config.toml
n_layer = 14
d_model = 128
n_experts = 256
experts_per_token = 4
d_expert = 48
d_shared_expert = 0
activation = "squared_relu"
moe_layers = [0, 1, 2, 3, 4, 5, 6, 7, 8, 9, 10, 11, 12, 13]
router_score = "softmax"
normalize_top_k = false
routed_scale = 27.9
balance_loss = 0.0104
balance_bias = false
router_z_loss = 0.001
router_bias = true
init_std_router = 0.00684
lr_router = 0.00106
vocab_size = 1170
norm = "rmsnorm"
norm_eps = 1e-06
tie_embeddings = "early"
optimizer = "soap_variant"
lr = 0.00511
beta1 = 0.95
beta2 = 0.95
batch_tokens = 131072
seq_len = 1024
train_tokens = 490500000
steps = 3743
dataset = "wikipedia_en"
Below are experts of layer 3 (counted from 0) of a mixture-of-experts language model. Rows are named router (the router's row for the expert), up (a neuron's input weights, with its number) and show model dimensions 0-127. Each number is 200 + 20 x the weight over its row's rms, rounded and kept within 0 to 999.
Before each expert's rows: a language model's description of what the expert responds to; "comes after" lists some tokens at least twice as common just before its tokens as in all text. This comes from a sample of Wikipedia text that the model never trained on. Tokens count by the router's weight.

# expert 55
Description: The article the after prepositions, year prefixes like 200, 196, 201, line breaks, and term in political office contexts.
comes after: " |", " of", " in", "==", ".", " =="
router,220,180,182,181,177,220,206,179,182,222,179,178,181,178,181,180,219,217,221,178,186,181,179,220,221,178,220,179,180,180,218,220,222,181,218,221,221,182,222,181,220,183,221,181,178,219,220,218,184,181,222,217,179,218,223,222,217,188,188,180,223,179,222,220,225,222,178,175,222,183,220,177,179,220,181,180,180,180,216,221,220,220,222,222,221,218,220,219,213,180,220,221,180,222,222,180,218,181,221,182,221,183,218,179,221,176,176,217,179,220,180,177,220,221,219,178,221,181,220,180,217,182,180,220,219,183,179,179
up0,203,197,185,201,191,185,223,193,188,220,139,221,194,202,152,210,205,187,201,183,149,173,157,210,220,192,205,210,180,214,219,189,201,209,203,220,208,190,202,188,224,212,216,195,178,203,223,187,200,198,202,182,200,218,219,198,211,203,205,169,205,221,192,213,173,170,219,217,204,181,216,192,215,185,173,195,190,180,188,197,175,208,207,187,217,181,201,182,233,189,175,208,171,169,194,197,192,165,250,192,243,172,166,214,180,193,196,190,222,230,201,204,235,195,228,184,182,217,185,165,189,218,174,150,206,186,216,228
up1,212,177,178,220,220,189,198,213,181,200,161,187,159,206,187,193,177,186,210,184,202,213,215,197,208,224,217,184,188,193,227,187,218,192,187,187,206,185,234,180,196,217,224,223,174,204,230,193,204,197,243,183,235,153,200,210,198,205,207,214,245,176,201,191,206,187,195,210,198,171,208,199,184,237,181,218,200,201,212,223,204,191,172,192,204,169,187,168,224,178,221,208,228,179,213,238,247,200,241,190,204,195,187,148,230,199,188,226,176,214,195,209,215,204,187,177,245,179,202,198,191,174,208,175,176,194,194,192
up2,203,181,181,161,167,210,219,178,244,191,196,190,205,149,202,193,183,205,161,180,244,173,179,211,213,190,207,177,206,181,186,189,207,190,178,210,212,176,209,200,219,192,202,195,214,226,253,191,211,144,205,199,176,185,216,235,207,175,216,215,206,163,192,205,174,227,211,186,199,224,203,179,172,191,197,198,191,191,198,200,182,224,198,225,213,228,222,203,170,195,213,234,211,181,193,204,230,226,180,208,183,177,176,233,216,189,214,198,184,227,178,179,237,179,229,217,194,207,206,191,205,189,212,191,181,195,179,182
up3,187,172,176,178,187,200,202,191,221,177,235,216,190,167,190,207,196,215,205,220,216,170,169,201,214,218,176,191,201,200,235,204,208,187,193,218,185,187,212,190,195,209,193,181,177,191,179,178,186,182,204,191,189,198,186,212,186,192,192,214,220,178,217,200,211,203,217,208,227,206,198,184,218,187,160,174,199,194,251,201,167,200,226,190,223,211,180,240,227,216,142,192,184,189,222,185,157,174,211,217,171,175,203,152,205,215,192,195,198,213,196,213,184,211,258,225,234,213,226,206,170,203,190,173,216,222,224,210
up4,205,154,179,198,182,212,199,178,194,241,213,209,174,194,205,173,210,190,186,173,197,200,170,230,209,195,185,206,165,197,232,202,204,203,211,230,215,223,186,176,210,184,246,204,165,180,216,197,204,163,199,215,227,223,190,166,216,197,214,214,230,200,171,248,198,219,207,215,203,164,198,181,186,165,197,191,191,210,205,190,194,207,176,217,212,191,212,251,207,187,229,202,197,209,205,212,193,229,182,176,208,229,201,193,188,207,215,195,184,209,187,161,214,172,202,205,208,197,176,160,203,228,195,187,218,239,202,155
up5,209,197,211,218,142,220,161,212,205,200,214,195,177,190,193,194,243,190,243,186,179,214,194,225,196,220,195,190,204,196,215,210,238,167,200,228,178,230,189,178,211,144,180,188,206,199,205,196,228,176,166,225,176,218,240,194,204,191,219,189,213,207,207,201,225,203,161,204,193,199,205,193,145,194,214,207,179,192,200,185,216,202,205,174,186,185,185,194,178,218,206,215,197,219,189,224,190,222,191,226,255,197,195,207,199,220,186,165,203,186,185,187,216,238,182,212,188,210,215,204,210,177,198,184,217,187,183,232
up6,204,203,183,232,178,210,203,181,195,230,180,205,202,203,192,226,216,212,195,244,207,184,177,210,177,186,169,219,208,204,186,218,203,212,197,224,240,214,182,188,181,168,186,184,194,192,229,229,147,195,199,217,228,228,198,220,228,220,161,212,195,160,195,205,201,208,224,170,202,185,193,232,216,196,157,203,167,169,179,194,211,189,209,194,212,196,180,219,217,184,212,198,226,258,184,169,212,176,219,189,229,194,208,179,170,187,194,182,197,167,190,179,200,198,181,180,218,207,210,171,200,209,187,229,199,189,173,209
up7,232,167,208,217,192,202,195,195,183,203,201,201,219,179,193,221,201,193,203,225,190,162,187,222,221,196,213,187,211,205,212,230,179,185,240,187,206,205,236,176,209,169,240,181,223,193,202,205,146,234,221,240,219,196,188,208,191,187,187,219,174,201,209,219,189,188,203,176,195,196,217,237,183,239,185,207,193,214,233,182,212,205,234,182,197,196,217,211,187,217,214,200,206,206,237,204,244,185,200,177,240,223,197,162,206,227,200,209,192,214,191,207,178,212,219,179,199,193,252,174,210,205,180,198,171,163,194,214
up8,214,212,192,170,204,197,164,194,179,230,189,193,169,202,220,210,185,197,202,184,211,181,167,201,196,191,169,192,209,163,187,175,196,179,200,206,148,215,186,206,213,195,179,216,195,203,244,228,225,181,198,211,171,193,188,221,215,170,184,171,242,189,212,207,237,233,197,230,192,220,181,216,213,188,167,192,206,213,226,192,196,194,228,205,220,186,208,197,220,218,216,218,197,246,195,210,200,185,200,203,232,171,156,217,217,178,156,227,245,222,201,208,199,216,184,190,174,211,196,202,222,208,174,203,192,172,195,206
up9,201,196,179,162,182,226,219,201,172,215,212,188,201,202,214,220,241,197,204,215,176,199,196,208,191,184,166,217,202,224,228,216,179,194,208,206,218,203,210,169,213,189,207,186,201,203,224,212,205,214,244,171,204,232,187,190,192,204,216,212,228,210,208,195,181,236,162,169,188,161,195,206,208,195,233,223,204,224,208,204,202,195,259,182,228,200,220,201,192,208,204,201,249,202,223,222,189,201,200,155,139,196,214,159,199,225,207,212,214,201,174,178,183,223,228,205,212,203,234,182,225,194,210,185,194,202,187,201
up10,195,194,208,213,193,175,213,207,205,181,183,197,171,215,184,199,227,222,176,219,211,206,225,199,243,219,159,202,190,211,190,220,190,220,168,190,215,235,190,214,205,183,221,193,183,167,219,216,217,226,203,200,199,224,223,204,210,195,190,180,203,207,228,214,198,228,205,219,268,171,196,207,176,166,189,218,183,166,206,212,209,177,202,231,198,204,201,214,223,193,222,213,181,192,257,198,189,207,200,178,253,204,219,194,208,201,228,162,202,221,220,172,239,203,215,229,221,193,199,213,174,188,208,231,203,185,198,199
up11,172,189,183,206,157,214,155,207,187,190,233,190,193,223,195,187,208,193,189,185,200,171,211,204,185,218,187,186,202,183,195,158,199,203,180,173,213,203,220,214,176,208,225,204,178,204,235,234,205,185,195,175,213,195,227,223,229,160,198,233,210,186,183,216,218,244,170,185,208,205,196,173,181,195,193,206,225,175,207,201,206,197,190,190,218,194,222,216,187,182,191,188,160,181,195,166,216,177,210,164,188,234,238,231,201,189,164,191,194,207,206,160,190,177,227,186,247,234,182,187,191,196,205,191,213,217,187,203
up12,199,208,223,197,177,215,207,229,210,220,208,200,180,198,151,193,172,185,212,194,179,195,157,200,183,188,171,182,194,187,171,206,174,227,196,242,215,199,180,174,215,198,228,196,208,199,215,196,192,189,173,197,224,204,207,176,191,171,200,208,241,203,198,211,172,196,205,176,221,202,185,162,186,213,150,212,181,147,203,212,209,216,221,221,213,170,214,207,215,165,214,210,172,194,226,188,224,204,136,200,205,184,195,192,206,200,192,189,193,220,188,179,200,211,200,240,204,204,160,228,203,192,216,222,220,200,234,196
up13,209,208,190,192,212,191,187,187,176,181,229,216,198,148,207,205,201,180,202,183,220,202,231,180,194,192,186,195,197,195,191,201,216,193,176,195,199,187,232,239,215,201,178,223,219,195,243,193,201,191,194,194,205,187,173,217,184,195,188,239,194,191,221,200,204,168,198,228,241,207,195,170,202,206,163,151,210,188,194,211,200,221,179,212,226,197,191,209,220,163,219,160,156,217,224,165,162,207,167,241,191,214,194,187,212,193,169,177,178,196,198,181,240,211,215,222,192,216,194,228,218,172,199,201,195,229,189,208
up14,223,218,176,199,204,186,199,188,153,176,176,203,204,186,154,165,207,197,194,216,250,177,197,240,212,160,203,175,186,182,215,226,196,192,180,252,237,173,179,179,205,219,189,203,163,196,187,234,212,219,224,180,195,200,257,190,189,197,200,185,244,214,187,197,210,203,181,180,183,183,177,198,194,202,205,193,179,213,201,211,181,169,185,214,215,175,234,187,201,212,177,202,185,198,209,168,203,193,196,189,198,208,218,219,189,201,183,220,227,197,187,189,204,223,160,218,187,218,210,204,194,220,216,197,207,198,179,167
up15,209,167,202,185,186,240,209,191,198,174,195,209,199,198,130,195,206,213,216,191,204,236,173,206,186,181,194,216,176,181,170,202,201,177,228,223,212,202,224,183,249,219,198,188,190,221,214,175,171,207,208,231,163,200,212,206,205,184,168,205,178,224,196,187,217,198,182,223,175,220,223,213,182,204,168,216,232,215,194,203,203,205,166,225,185,190,204,216,182,180,193,203,197,205,216,193,254,165,207,224,179,187,174,213,211,189,172,188,194,219,207,188,205,205,180,207,224,237,209,211,236,208,207,195,225,211,164,213
up16,188,202,188,206,192,201,188,203,203,179,233,179,206,214,194,217,184,227,174,209,238,168,224,202,186,196,162,220,210,173,230,218,210,204,252,233,187,218,156,162,147,224,211,179,177,211,207,212,198,226,161,203,198,217,183,224,191,200,177,218,252,173,212,175,179,168,200,188,218,222,187,197,210,181,196,194,176,201,218,203,201,166,203,197,216,185,184,207,216,209,230,193,188,222,226,201,198,205,213,197,210,200,206,168,193,166,192,202,181,190,210,208,237,183,168,195,226,186,208,210,188,194,180,211,174,172,180,191

# expert 32
Description: Into after inducted, amily in subfamily, and fragments inside Republican, David and University of names.
comes after: " D", " University", " Rep", "ru", "nd", "ed"
router,220,182,182,185,179,220,206,181,182,220,183,181,183,178,181,184,223,219,221,178,187,180,180,222,225,179,222,178,176,182,217,222,219,179,214,224,221,182,222,178,220,184,217,179,181,221,225,215,185,182,219,221,178,217,224,226,217,184,187,178,222,181,223,217,222,218,179,180,222,184,220,177,178,225,178,180,177,180,217,222,222,224,219,219,223,218,221,219,209,181,223,218,182,219,217,179,222,182,223,179,220,180,216,180,219,174,176,217,176,222,180,178,222,222,218,179,222,182,222,182,214,179,182,218,217,181,180,181
up0,210,169,179,165,201,175,229,204,208,219,182,185,207,171,167,191,217,207,224,190,208,195,211,185,209,189,180,197,198,181,176,197,207,186,190,196,205,218,240,221,181,221,227,194,191,191,216,192,197,153,191,220,203,202,244,220,199,218,217,222,225,183,221,211,163,197,211,187,215,193,184,186,214,181,168,171,229,198,199,224,209,207,181,178,198,200,214,209,208,185,213,163,201,186,163,214,214,242,205,206,220,247,192,218,204,192,189,209,166,216,212,149,223,201,192,196,255,229,223,163,176,202,167,205,195,212,195,197
up1,219,180,160,204,163,216,210,199,204,180,200,170,175,174,178,178,210,188,206,202,202,185,188,204,203,213,212,214,169,188,212,206,199,187,203,186,229,199,218,196,202,199,207,165,200,192,186,202,208,172,189,184,206,219,183,228,214,182,187,196,203,214,208,195,197,207,169,158,195,195,188,170,154,244,192,176,189,211,223,205,207,224,222,212,244,241,191,223,190,219,208,215,208,183,174,231,238,193,237,173,203,228,216,179,197,196,230,181,199,214,172,191,243,184,222,145,231,171,211,196,206,191,170,197,178,198,217,197
up2,176,202,190,185,226,189,170,168,199,182,160,205,205,189,207,154,216,199,209,196,204,203,203,177,204,201,177,223,243,153,190,225,185,202,188,197,210,219,197,197,186,243,212,199,214,202,173,198,211,216,192,190,182,195,224,207,227,167,204,203,205,201,202,234,242,231,196,207,195,204,227,208,181,209,204,178,182,180,252,215,197,227,214,216,214,239,182,189,206,209,213,204,200,206,229,220,220,211,228,192,216,207,183,186,234,202,184,195,180,198,227,209,230,213,207,198,235,185,241,235,241,210,201,190,192,186,207,152
up3,172,196,218,202,202,236,195,202,210,217,216,217,223,179,205,169,207,208,200,207,185,177,180,212,190,188,166,169,189,232,207,205,178,182,197,234,187,199,186,160,192,190,203,170,166,193,223,192,192,202,191,205,196,190,194,233,215,213,206,159,180,189,197,194,208,213,196,219,194,197,224,201,225,250,192,202,152,228,225,208,223,202,179,212,207,191,194,269,241,193,195,212,195,200,204,178,229,217,202,197,222,213,228,191,183,201,199,173,179,219,154,174,184,154,193,207,180,183,195,187,160,202,196,200,173,194,183,190
up4,197,190,213,213,211,211,193,190,186,233,223,212,194,201,196,200,214,194,218,172,216,182,208,196,173,216,193,216,207,175,206,183,201,181,203,201,179,204,204,199,181,195,184,211,172,200,205,216,190,203,222,188,199,212,204,221,191,212,209,188,243,199,225,198,210,190,184,177,206,167,238,195,194,241,170,187,226,199,242,232,220,231,215,176,249,232,216,209,228,191,217,205,217,169,165,201,230,200,219,169,183,225,204,184,233,212,220,175,169,245,189,229,216,230,214,202,197,149,214,197,225,196,154,177,206,210,214,216
up5,211,234,190,187,222,225,215,183,178,188,201,198,198,175,212,198,185,168,180,159,191,185,226,211,205,178,207,223,185,178,233,231,214,211,197,205,226,182,231,235,208,169,213,204,275,206,161,200,186,184,191,224,224,200,200,172,209,192,187,217,240,192,196,204,224,189,201,192,212,238,204,197,215,198,200,191,154,204,206,209,243,205,251,200,210,212,200,181,205,233,204,205,209,233,189,203,201,218,198,201,203,207,194,229,210,201,215,188,172,189,213,218,184,196,198,236,238,182,191,205,244,196,205,216,203,212,203,183
up6,212,185,193,179,206,215,213,211,202,158,175,214,192,208,166,176,186,195,206,171,157,177,200,206,230,163,243,149,211,201,228,241,190,216,203,224,225,191,191,224,212,194,217,209,202,218,220,192,212,191,202,180,189,219,219,165,214,200,190,168,208,218,187,206,254,191,194,181,207,193,204,185,176,218,215,179,200,213,254,192,224,227,214,208,233,205,195,200,186,205,233,213,203,222,196,193,195,182,195,220,178,168,215,199,225,195,216,204,210,226,188,198,156,211,204,199,206,201,216,191,191,187,198,224,215,182,215,251
up7,227,215,212,190,234,197,190,222,192,209,199,202,219,176,218,169,213,171,195,183,169,226,181,214,230,182,204,177,180,192,205,218,201,169,212,217,207,151,246,203,234,232,186,242,192,173,191,191,181,205,188,203,175,222,180,207,243,216,191,173,189,221,156,227,219,180,196,198,231,170,215,172,237,203,212,219,188,206,213,218,218,183,196,186,218,194,201,214,214,216,205,224,232,194,186,209,211,220,219,177,222,193,197,197,192,214,192,231,197,216,220,201,234,243,211,184,216,195,209,176,184,210,170,200,199,171,190,196
up8,222,208,169,193,180,204,197,189,193,159,172,169,199,185,206,188,208,196,230,168,199,182,202,197,207,205,225,189,178,195,233,229,179,182,213,210,228,182,185,184,214,195,208,166,178,210,202,213,204,197,196,200,207,223,205,202,163,175,209,199,218,199,205,181,223,232,200,198,209,185,203,181,159,180,179,181,215,200,189,199,215,233,257,195,221,239,218,216,197,187,224,223,216,182,194,212,212,194,225,201,217,218,196,146,219,202,195,183,173,226,190,165,227,192,227,168,211,183,201,178,210,203,159,166,228,163,219,210
up9,186,188,162,177,183,184,171,164,194,175,194,187,247,194,201,223,204,203,208,207,201,203,176,203,224,174,189,213,207,201,196,196,206,181,214,224,208,200,234,192,185,195,223,194,220,186,194,182,212,189,157,230,208,208,209,217,216,208,191,188,216,195,209,195,189,211,196,188,222,194,169,159,192,219,194,189,130,206,200,198,225,191,194,207,176,203,193,204,209,206,200,221,182,241,217,188,144,176,187,174,169,182,210,195,188,239,223,212,242,196,188,217,185,182,193,158,201,193,187,180,177,221,230,176,205,234,192,174
up10,207,223,141,202,186,170,182,195,166,208,180,182,208,175,208,229,227,193,201,198,206,210,158,210,225,177,222,192,205,175,227,203,214,178,225,224,203,228,248,210,196,215,177,218,176,202,213,165,219,181,175,194,227,152,226,212,197,212,235,223,234,199,209,211,218,194,207,188,212,205,204,205,171,202,204,160,221,188,201,225,226,191,228,195,199,217,213,184,188,206,183,215,143,205,207,189,219,212,199,224,187,197,191,174,192,162,180,186,206,183,185,198,187,184,224,188,210,160,215,202,217,190,184,204,214,201,199,199
up11,227,202,166,162,189,169,217,221,225,167,169,197,214,194,221,210,220,209,253,205,192,215,208,203,188,177,241,216,206,200,235,241,192,225,240,218,244,221,179,203,202,187,234,196,200,178,190,201,211,192,182,185,195,218,235,210,180,198,199,203,184,190,203,219,189,199,242,179,221,191,184,190,178,217,180,200,225,177,185,205,204,231,231,236,192,232,187,212,190,213,223,174,194,197,197,183,216,173,202,218,236,196,220,218,226,214,212,186,199,208,192,192,210,208,197,207,207,203,189,182,236,224,212,182,216,231,206,167
up12,221,188,198,167,159,214,216,184,200,178,202,207,192,203,218,195,220,186,184,189,186,183,208,167,183,196,203,200,214,201,206,219,176,189,197,230,247,182,176,174,192,215,222,184,193,197,206,186,207,217,199,220,173,206,232,219,218,209,203,227,207,218,200,190,201,215,230,209,216,226,199,231,211,233,212,181,189,217,228,193,234,198,223,226,190,200,228,259,231,187,194,200,173,175,187,165,236,200,174,216,206,197,174,203,209,220,166,205,192,247,204,202,165,179,192,177,206,186,182,165,201,234,200,212,227,220,210,166
up13,222,170,188,216,201,224,186,152,216,205,199,212,207,200,203,210,205,174,200,197,204,209,196,199,192,180,216,208,192,193,201,227,194,215,195,220,191,208,223,182,189,192,211,162,204,183,207,198,192,182,205,228,229,224,201,216,208,235,191,180,205,180,207,181,234,204,204,204,221,210,241,201,193,220,196,231,181,190,184,225,226,197,199,229,203,187,241,244,232,218,181,146,176,210,174,142,210,195,187,205,201,229,223,200,220,179,247,233,214,187,197,210,191,245,192,188,206,209,190,199,178,166,182,190,234,197,164,190
up14,205,216,218,168,188,204,197,196,176,198,178,199,171,161,202,220,199,203,227,211,183,194,217,204,174,207,206,207,182,192,175,205,216,212,214,217,190,186,221,221,209,207,174,212,205,189,221,187,194,199,194,179,198,251,226,207,201,176,183,186,231,193,199,225,202,195,159,172,198,178,210,182,172,210,222,197,190,156,214,248,212,195,220,205,236,233,235,212,201,181,230,239,203,180,180,235,194,226,219,195,167,176,209,205,208,192,196,182,167,195,221,167,215,200,177,180,214,179,234,172,194,202,202,206,175,162,185,161
up15,216,169,184,217,191,195,152,204,214,184,223,177,196,191,185,201,212,190,247,218,240,180,208,194,188,174,187,188,201,173,231,192,214,211,200,195,201,221,212,211,203,198,227,189,214,211,200,218,225,218,207,187,212,239,214,225,199,182,195,204,207,212,219,187,185,205,187,209,196,205,211,179,190,178,196,138,211,191,228,202,226,195,229,188,203,199,203,228,201,211,216,254,207,217,249,198,149,216,211,204,202,176,191,210,210,180,213,185,186,194,218,164,189,205,235,190,211,204,215,176,213,161,196,244,187,166,193,232
up16,166,221,149,174,197,194,192,228,169,177,189,178,191,183,179,234,186,167,209,252,215,210,164,240,198,191,195,179,203,162,207,198,199,177,207,224,203,195,212,201,194,190,194,176,228,194,243,230,203,205,219,225,192,228,234,184,185,231,203,200,201,219,202,214,229,210,220,207,235,187,210,207,223,209,215,188,189,190,191,219,204,216,217,166,229,203,179,190,172,190,208,234,218,223,190,204,199,209,204,212,200,216,196,202,197,192,186,228,187,223,215,197,245,201,209,165,211,198,210,182,204,214,161,184,212,185,218,159

# expert 25
Description: Sentence-final periods fused to word endings (es., s., o.), plus line breaks after headings and list items.
comes after: "\n", ".", "==", " =", ")", " =="
router,223,185,181,182,178,217,201,183,179,219,180,176,180,179,183,183,215,217,220,179,187,181,182,219,219,182,222,176,176,181,221,224,220,179,215,220,221,181,223,178,219,180,221,179,180,218,227,218,182,177,219,221,176,219,223,223,218,184,185,181,219,179,221,222,220,220,180,175,221,181,220,180,178,223,180,181,182,183,220,223,220,223,219,219,222,220,220,218,213,180,220,218,175,221,219,178,221,182,219,181,220,179,217,181,221,177,178,219,177,222,178,179,220,223,218,181,219,181,219,182,213,179,179,219,219,181,181,178
up0,201,203,190,204,206,188,179,178,190,216,187,228,190,204,208,210,199,212,202,206,183,179,206,205,213,208,190,212,155,216,227,204,203,154,203,174,214,188,182,195,228,201,212,203,186,212,244,236,185,223,203,222,204,239,214,220,179,190,177,183,207,202,176,198,191,212,235,188,203,232,214,184,220,234,195,204,194,190,218,186,204,216,216,225,188,186,222,188,186,194,197,207,189,179,204,148,217,222,193,205,205,207,226,153,177,212,215,229,190,211,204,198,165,249,158,247,197,154,185,184,236,186,167,204,207,229,214,197
up1,204,220,207,198,216,215,210,176,203,164,246,185,195,160,184,153,195,248,220,200,202,198,221,170,217,169,208,207,221,191,217,187,208,148,212,175,182,219,215,233,195,208,216,206,200,216,191,174,198,172,228,257,189,181,182,227,205,177,243,178,189,171,213,208,226,224,196,186,179,229,204,200,194,186,190,181,195,206,187,173,229,197,206,210,209,198,193,210,188,203,195,209,199,208,193,172,243,212,209,188,188,206,218,187,204,189,181,192,189,168,205,185,159,204,197,192,218,188,230,197,180,198,183,220,238,202,202,171
up2,194,215,187,186,156,216,230,209,197,211,178,234,190,200,131,190,213,210,164,189,171,200,210,226,226,189,194,208,160,162,206,169,230,208,209,204,177,196,169,195,218,188,215,177,212,231,251,182,202,201,219,181,182,194,220,210,190,191,210,205,193,221,227,212,200,234,214,206,233,190,198,197,212,205,193,206,203,196,203,252,198,235,191,216,216,214,221,243,192,197,218,184,181,239,197,190,194,194,179,243,194,193,177,200,206,233,189,198,186,214,212,205,214,194,207,192,189,189,241,230,208,187,181,210,211,215,200,191
up3,207,191,169,173,208,189,189,201,178,212,190,202,194,212,185,210,237,195,180,200,192,185,206,202,214,184,201,199,222,176,198,199,191,177,220,211,217,203,216,199,203,187,186,193,202,218,216,239,218,219,186,208,172,212,210,194,200,160,200,208,208,198,237,194,183,162,172,197,203,218,200,197,240,214,221,131,226,193,211,228,183,248,169,225,221,194,187,183,210,230,171,201,173,195,209,172,187,212,190,208,165,185,202,165,209,184,168,175,153,187,149,183,160,186,200,175,216,187,186,186,214,192,197,190,206,218,190,176
up4,199,194,193,200,191,204,198,196,207,200,211,222,179,204,167,204,221,222,195,184,189,218,176,191,209,187,204,186,204,192,221,223,237,204,200,206,208,192,198,168,218,182,204,212,219,216,212,214,196,153,205,200,161,195,184,194,202,186,176,182,223,201,276,216,211,189,180,184,191,178,203,216,164,203,204,230,168,204,210,148,148,164,203,205,227,163,179,180,186,229,205,200,200,198,213,205,207,185,185,236,203,223,201,203,221,175,197,209,171,200,211,208,193,184,193,165,220,173,226,209,203,209,201,160,213,219,164,235
up5,195,197,188,208,191,199,193,199,222,189,210,200,206,198,183,190,201,226,196,187,210,209,185,165,198,162,212,191,182,198,202,201,196,203,215,190,202,199,224,231,203,173,229,193,176,200,226,204,229,193,201,200,180,229,190,197,180,193,193,175,210,217,229,208,211,236,169,205,209,217,219,192,187,195,156,176,188,168,205,209,221,227,223,265,196,237,231,218,179,182,233,195,223,211,219,187,229,167,204,200,209,217,182,192,202,212,192,198,215,244,185,171,199,195,250,174,237,154,230,179,248,191,188,201,201,213,198,193
up6,235,213,206,226,176,229,219,174,229,232,175,202,234,187,217,165,233,215,186,202,214,216,174,194,245,247,197,177,154,206,193,168,208,193,216,199,199,163,201,180,174,189,226,185,178,235,170,183,173,182,184,216,206,188,194,187,206,198,218,164,170,211,193,203,174,197,189,204,187,193,201,183,185,176,173,216,179,205,216,180,185,212,201,196,211,225,186,206,217,194,210,196,199,197,213,198,207,192,233,208,221,169,205,177,231,184,187,203,174,182,205,155,166,232,211,201,223,214,222,200,201,202,201,211,196,190,160,204
up7,199,197,159,184,166,182,169,211,185,178,209,229,187,209,199,166,225,212,187,210,200,202,171,231,193,200,235,200,126,182,257,179,208,218,186,187,205,220,205,176,250,149,210,171,222,236,225,224,227,172,185,234,208,193,217,187,192,186,206,200,190,193,201,213,223,178,192,199,206,210,212,207,182,210,204,171,220,199,204,210,207,184,227,213,206,178,227,212,177,161,194,217,194,209,223,174,214,193,211,169,214,214,200,171,191,210,191,190,206,194,203,195,202,208,239,223,202,192,213,203,200,186,200,211,204,202,192,200
up8,190,214,230,174,213,239,199,184,207,203,208,210,214,182,189,197,219,219,229,242,165,191,124,231,220,181,208,182,208,200,244,208,196,196,219,225,177,165,225,224,183,174,185,242,181,208,189,157,178,167,180,207,255,178,202,165,219,200,196,178,193,188,192,253,205,195,190,238,207,203,185,219,193,165,207,197,198,200,199,195,188,221,211,196,215,188,198,200,202,217,196,202,198,195,203,183,200,189,198,183,198,204,195,195,221,189,186,183,198,214,238,200,203,185,187,208,214,195,210,226,190,201,176,198,223,211,176,206
up9,216,193,175,181,199,182,199,183,199,229,194,212,194,225,155,173,213,189,179,195,179,201,197,236,248,198,193,177,180,174,217,218,196,216,194,230,215,174,194,186,222,196,198,193,214,245,220,227,206,216,173,187,187,203,195,188,178,184,197,213,219,191,201,193,234,191,218,230,207,204,233,201,200,233,184,220,217,187,208,207,229,176,230,234,224,222,209,195,213,181,218,189,225,184,206,200,191,179,181,191,218,215,194,174,188,193,182,209,172,209,188,193,184,186,176,208,206,144,213,198,227,211,173,169,205,155,144,206
up10,184,217,190,236,181,179,174,220,169,178,228,222,167,197,187,196,198,225,210,204,186,166,184,205,230,209,186,237,165,192,222,209,164,168,191,163,203,226,198,181,204,185,204,210,203,184,182,222,197,205,210,216,218,166,211,224,225,194,189,149,203,185,191,174,238,228,182,190,217,214,233,170,218,237,180,172,207,187,221,210,212,200,226,223,189,174,166,200,189,159,226,223,178,199,195,208,196,218,158,198,193,197,197,210,216,175,217,189,196,194,184,238,202,187,207,209,230,184,202,190,196,203,193,213,186,191,193,212
up11,186,204,163,221,172,199,191,211,208,219,196,213,193,166,196,191,187,184,199,204,184,175,160,214,214,192,195,196,223,211,192,209,235,213,207,195,225,206,218,222,208,204,186,162,222,229,209,194,217,191,192,243,187,203,223,226,216,187,155,209,228,196,198,163,191,202,200,220,238,196,186,207,222,222,221,185,185,185,193,201,200,197,195,195,196,215,212,213,201,200,179,162,161,172,231,195,191,204,193,162,234,182,217,170,199,211,220,185,202,208,161,165,216,193,274,216,217,206,215,188,225,183,217,199,238,185,190,196
up12,163,183,160,193,199,207,178,220,223,208,223,208,179,189,158,181,247,207,180,196,218,183,201,177,190,171,218,260,216,220,179,192,187,157,181,206,229,203,173,216,197,198,216,216,225,188,245,222,230,249,287,194,149,190,180,223,227,166,202,167,178,200,226,231,211,202,198,205,215,190,206,203,194,193,198,203,204,194,207,209,206,200,204,217,196,208,205,212,205,198,208,206,212,216,213,196,197,211,212,198,206,193,199,196,223,185,194,197,193,208,202,186,212,222,203,195,199,183,201,189,211,213,203,210,203,194,195,182
up13,211,214,200,182,210,212,213,190,191,189,233,161,196,185,210,162,213,220,238,206,221,193,197,203,238,188,200,172,222,209,157,227,196,179,197,206,195,213,182,195,211,203,208,181,223,207,171,183,206,227,193,213,189,154,191,203,166,220,217,203,183,208,189,224,191,178,165,200,207,214,191,200,227,191,208,210,190,237,220,202,216,237,210,194,188,179,214,182,194,183,205,167,225,217,205,219,217,168,205,153,190,214,192,197,188,178,183,200,179,196,194,201,187,184,158,196,175,172,172,172,217,166,214,174,219,252,234,217
up14,209,149,180,186,202,177,165,202,171,227,223,187,161,199,188,239,211,190,233,214,209,211,177,190,235,187,224,182,203,172,190,238,180,220,186,190,209,204,183,200,193,198,223,178,180,195,206,186,203,169,266,221,167,202,222,198,200,163,206,187,183,211,234,227,203,209,187,210,207,214,229,203,198,213,226,208,203,189,208,195,191,201,224,207,193,179,230,205,178,188,199,199,162,209,218,219,185,214,187,230,198,196,196,164,198,185,189,206,182,209,191,188,169,187,202,210,204,194,218,198,237,225,162,170,225,204,228,228
up15,203,189,209,197,173,231,205,194,175,205,219,179,189,211,215,183,194,188,216,177,193,200,194,206,233,193,194,184,164,213,207,211,198,189,198,212,216,192,210,211,223,160,180,217,199,236,227,183,206,197,204,174,206,216,214,190,190,207,211,177,183,194,223,219,243,185,206,153,228,225,181,220,179,177,201,188,226,181,197,218,225,207,205,200,202,251,233,204,205,162,194,226,152,181,186,164,218,189,198,200,206,198,234,177,186,207,223,206,219,208,189,239,202,208,213,205,191,186,196,274,191,191,203,221,195,167,199,167
up16,202,204,197,206,177,202,207,173,205,230,193,205,199,199,206,194,200,202,189,187,202,217,193,210,212,187,207,207,203,206,183,191,215,171,190,208,203,186,199,203,203,192,184,212,196,188,216,212,198,213,225,216,183,192,195,203,202,210,189,181,207,183,203,199,218,225,210,199,220,173,274,201,185,219,176,212,174,205,228,243,158,214,156,218,200,220,170,191,227,209,240,199,219,195,158,182,201,181,193,215,157,202,189,214,219,199,203,214,137,160,193,187,200,199,232,213,251,208,178,194,142,195,208,228,193,202,229,170